Below are experts of layer 6 (counted from 0) of a mixture-of-experts language model. Rows are named down (a neuron's output weights, with its number) and show model dimensions 0-79. Each number is 500 + 40 x the weight over its row's rms, rounded and kept within 0 to 999. Numbers have three digits each.
Before each expert's rows: "comes before" lists some tokens at least twice as common just after its tokens as in all text. This comes from a sample of Wikipedia text that the model never trained on. Tokens count by the router's weight.

# expert 4
comes before: " the", " a", " to", " by", " that", " in"
down6:493408538526442513548483543539484537541511486535487513490538554404526531531571437541489450535499522474543510481540485537486451524560551577440575498549514497535506447459442485519480504521465458504511499528428549524458485507508486506450463476
down7:481560548534516608484481500462585478476548564522503457465552547505525428534499489447532529491530516484481512466465457479528502435500491539503479551468502563484606556474536515482430477520504481516527473513510640489511456484493494522487477462
down8:548440562497517512454465492538564468457558546510508510522509532444509533443544457525548489474396462512525490558609513521549488507464499533475495594539521500451488548484488542468528472492530473434515506563457500532503473518599498527484456543

# expert 53
comes before: " of", "s", ",", ".", " in", " and"
down6:442529476552484518514500412523411505493549515588457502525460497487496592534510478525439512487486495501436485502490511513554536441485509495516491508503507507486479435586503485516551517451537538477466491520557547534512518543507468522556534561
down7:556476477457509542468502529510518530464529521555460547514456493506481448489527483450461453438509462474482524542534482514524518532478480470507507503552456515474420465527465518514474568515513495459497498453546483472440494472469527491543555583
down8:499479455531537513468442552439484476548567492427513491491489506525515531447466493473471456464559452459497456508497483481569505502465482445474543480460518456431520452547508546513561513486555467500472531458477518475506502470461473526486604477

# expert 19
comes before: "1", "2", "3", "0", "4", "5"
down0:473506465479522439484552462470527522492507572417457534537462535546533443513520525472515497544576519546515445490506454411469510462559379512554516548444526482487537494469499476442512519409499510547490515509512525455494503497483424535517510548
down1:591551533409447501531467516485453562554539459499488505458560433488474448478530462519575520574537473533487464564504524550466548507497462548510490538482575432525496557513451488489598504538519525519466454531471454566431461548556455547492548444
down2:519512552501565547519479444467446540524460552454518502477516430422497520524496427520453485521511460454493522506533461507567498507493520484552408536552515485461533486496495442558513476501429466474458466507584536520521503452529424507466523451

# expert 34
comes before: "9", "0", "8", "1", "2", "7"
down0:451502458473496491467497425422504550464484501578545476506499530509509485453486461502507552515515510580522449513521469533566505561503535458466469568489498551575569471533462543509530482488479504496517530489404446480480538533423436500585438506
down1:499533407485502415504514471541453593468561478509491461490483436489495484478547527518447517512513562518532543446503545520402532458493472549472496474576479468468474563528506535385478574485517496488542460545487508497409431523483485491443489493
down2:474541537548543525585454528500490472518543496513485470498486514526465474569578520508520472522501442510452566516490493521448433575439581442494489525555493526467550513449520598555500535466467534489463507440437475521468464465562456437411554447

# expert 1
comes before: " the", " a", " he", " his", " it", " be"
down0:477492528457522424494443521518495413538495561423470509470378530457512518511517527480514414506475498502505466469553526508464470454551501457549491528523518503520525517483506454483487555506499485536539448506526504432501498493520554519474492478
down1:554451454477478543475461426520518497477497584477578481542476493496451455489446502498511485561551562506508472543486465500465490483459559494594485472497484454549552444481531573543503552484414520515484553456484524584446443549423560475540550460
down2:467516529588491539556494484473487520605532431554486435445587497571501508567481579587459462512535498431487516545494504456518510480505500475442548447505498498598498479480510519432484529411486579478508519521504520529454527534516496558449485449

# expert 12
comes before: " ", "\n", " —", " \"", " +", " −"
down6:474495483477474376479548503434507499478489501549489488446547543519417485450539516468529528499464525404541556503491505491473560488474522541489494548563507484482536539503535510497434442525486438554501540513459444530523528438405497487519460466
down7:500447468506499473579568500490535523434477491434522533475455506510553517530522532563547534579478521477473494562460458515550462564499497456443547537517517472515513448496529541529476496539429490563435547498450527586487470444531520520470522508
down8:508378492502455456529557482559514509467453471554526496523532513459453494492538536441522530443606456500543521485520479540541461527492482505583550556520510470472553484482580490471494547466599419544529484541462498562469482509504506557513510500

# expert 18
comes before: " |", "s", " of", " in", " (", " for"
down0:558478502466555439503517481526499570506381502468531498536480430480497535472506531571559522500485469490477499495443443547531527478535572589493499519431535550511438524498403620534444459509520490438539504497471474468515495467535460504601535536
down1:442562488530496571493543590493521502425541441537500539531555583528430536554502506521448488458491511513473492502497512445496464519472459541476467486439396528518446490519468443482532548428489447501493485535503546470527489581482491448504429458
down2:441560487450499537561497560556523491548412490546537556505467464470457460415419546557537522557523543478504548513503523481507546499525495493512514509458462521563494477604549541545495523465487502504474520399513469494542515430494546506602550533

# expert 9
comes before: "1", "2", "3", "4", "year", "5"
down0:475515547514483488516476475461456476474559500472463525467439496442550507486483444417502468612454462541450554477488498463508492492478483489474519470472444563513551524445529493491540518494542545485522545403487467491470474481425566537483566554
down1:445505508550482487478493528503447555576477496464458498439472470461489528496534573564428447496510495526468531547443473504477449529515462554477449513483509500539481505534521452477528564464466475470470490431512481517591561528490530544447519496
down2:575529461445466434516493450458468523502521553529521505552559558520478446503539457534505576562518550518566515458465514495514520480510549545552491544538450448538569486479520499546467557465487505442517541591500526503517482482482510519461476458

# expert 45
comes before: "0", "9", "1", "8", "2", "6"
down0:444493471513486536532466552510489538573502498510566486491468521551545501425561475602444526473457542479500564507520526486504450422459443468521474529532423464483528540518519525485515498421492491497435460504492488585509557469540549463512467510
down1:491457455508512494548471485529507525488546495558515523573512512472421490478513504457461477430475507545511526561455505492531496506512523531488544548536512554505523531434524510479487404513476457503520579513518489490540527420380487536528521393
down2:542513449524449505451494486521472529471461454451548478490556539454507517441403529496479449477469572458463520477476512462601576571536511456504561509478505551528504492558481524541598492571462502495482513482539530508453527543524501558498570498

# expert 50
comes before: " |", ")", " (", ";", "N", "}"
down0:481478473491458516473534464501490480468530522439533487404509528512481521521555490575519544555526601560462502493446428550470494503562563522508510442533552491448526478517438522503522442462478543578463543486486522526476461487503502538489536527
down1:538479548559510495493513463494506537487461493545450498548469461499520442418495552466497454478529573504447520516527469570458471499493560454468503459462490515527504438523570550531549434526455459478480602499526509488481466550434477514477563521
down2:478528560419515486480489557520534538533468557445501500480448512469538541488498507434483400528521545466479475481521574468539506512528518451472497514471508438517517555493468440505569517449461507474532469536525425484562499469553513474472473497

# expert 25
comes before: "s", " of", "ed", "ing", " and", " to"
down0:464454522584498488448516518524558497509480501502538506550527442554474453453516438485552536548533502476519490508507513462492532463456492475404513488458443467556517515495524427499458496432501543463483461518515515542466488456519445490535502419
down1:485520433450541496476519457484499504482544511562533492506452449477528511452402509558530480460466452612515560537449464483484490506533487471505473451551463523477504488452472521526531575460501520423416570492576511528493501504520507567419536416
down2:460455491484523488446504454490570487525534487508424486519486524456540477470510614479483543515459537456483553499512468544537454487564566499504538477532503473571468447460563468530493436519508506543536455499563468457564491505462412489471477511

# expert 21
comes before: " of", "s", ".", ",", " and", " in"
down6:484472570503546525503525592470528578471590498563495462496550483512432502456499510488530451531494469549519497576589471478530421547433551526477373562439481506513444551485443531501479447502508486505509530514543478509546506431490512499536496471
down7:553480566575480475465559524450500506521507499451495501503572507458537495498500500551481524449529628456528458459482496504512532496466428507522447477542466506485545537472452575501469469505586482532532558470460576526526563399605463510503412483
down8:438380421555563466506561480498476497478490499497591558543543459512510557514502513467475462463447531527542521500467465517435480551520545516482535504479546575501516543447501416512450565487507553503561499470558444533496463546489486459518494481

# expert 20
comes before: "1", "2", "3", "4", "5", "6"
down0:580494484441511539473571495451474536441539551479486489439525525521492457515462630496463480503537507521476536458516482464498449549473474569556475457486474520526515524530503520483500534460464538498559492451449579573500460533549573472503434488
down1:449432464447558515489503464505539478431536531563494505608521478533516551487528500508529526460573492545522518553546431497533499483469436439533482534508485502531513482481505480489489532516470476518559569590522566469529539508448514593538522569
down2:523498462573503531516462576499497468517430514480426535435564544537473491441502531479497530482579528471483424464546460493485550527445503522506485535548523554538543503490514475469489549525514534503630553556503539457505495486474422514514451406

# expert 30
comes before: "0", "1", "2", "9", "8", "7"
down0:488515476413508512544509399520518616487512532507554473526439465477540463379497477494517499536503369515499434496547516520499477560534551586470503434516476516506523552446497507504481499482471447578546571435589439543491503517491513519485533416
down1:524493525484551516470472532583492473489475462499559469413480482498415511460510483501503513455467434525539512456519444442452538522515497525527484501489426568505535557454547538497469555493493499412555488460537525496523498419578515490518445528
down2:481528511501495551499439482524484469467494506562530531524497376489446471531540494464504559495440455501494488532543566536516528552637492535497479522448491551475494522505451513498514500536491463461546505541504416453518491528510494467490506446

# expert 54
comes before: " the", " ", " a", " his", " an", "ing"
down6:551538502468530405577506558525516542509444533512520585536444522516527583506485501419477498459491495445521473489493483491571472502409475456454451501494495519516496518576442567475536470519446530498487556476432540514524460533466478495531458552
down7:443543512527482417576612513494486506522500437498524542540476534473514470552555507462491514431457489497529461522531539515435430568507535431503509476562533510523526488465456478451544528525466541568521490533478513452433501525543429546531516582
down8:483484500476469526436527497513503540473517506535452451508547512574421446518555497548541505554511536538496512565497475515506505540514492499493477543526523492519543425487499522430437503551467513488508530527509513511463495550448454543465454479

# expert 57
comes before: " |", ".", "0", "–", ";", "9"
down0:424452495467483492492531514532571530451518568499535573492481530507427481545518530522439487531554551471550520514498500483478419483499574481501579505537475475465425462510521528503512554543563495481439486552515502443546425469532507549458520494
down1:499535514491461514479528467437555520490466447399473520536471448514560476484506537516533517384528484476436466460499531457457452500558454486472587549465478528546513439555513441493485448506439527531527468493601527471505456491603474478582517528
down2:492510470478516460570468475481502488491462503516421554549499504559546507481547468487525538450537467535570501594527430555537487496486532497492517529453482507574425505473456515451521517524509485560522544455502522472425509533524506521496569547

# expert 40
comes before: "0", " |", "9", ".", "5", "8"
down0:498511478514441568571512493531533516486535482452512518508545583497510484541522526539515519526529563512536447523435498530562489520510526424589472551475501482453544506510473521525471484481487499467454479540487522529546483535496424456466513381
down1:449574556447495481515444471499535516500491466376515487545593526500491509478456618460416468527492519546476503485509462454474492524482592523559504468499531491413581433460540507447535446467536445582518488546504527488523485500518470539526431544
down2:506494549528524501528531528419561479481453507409418472460497491439545512476600469498470458526374471502502490533456569421523547533484483468472505514486499534459461410538539523493484497539503512471457458517462524500448505509545509479521534498

# expert 33
comes before: "\n", "–", " |", ",", ")", "4"
down0:523530469490547510502478478462491513487530501540497504473540478529434510485403501498428586506442528467482506531493487551530523520514527476565467521558458604528520518497547546449444489462477483541426483520513502508439514495485552521492499501
down1:603461510436484475509462460501501489529497527529516451589519522581522484447498521530547585394554549460518469436470546573501457517485557485543457415509484468478546528501544476530569443469493530486500534542477550510499487564530423497501507520
down2:474492543447480495532458568588483485604513523470523546526506480472458440515518521449459486507528527456504436452503569497530479583506456433509507537519523475565479528428535546494515465514555524485424504479516485539507515504517445510533527467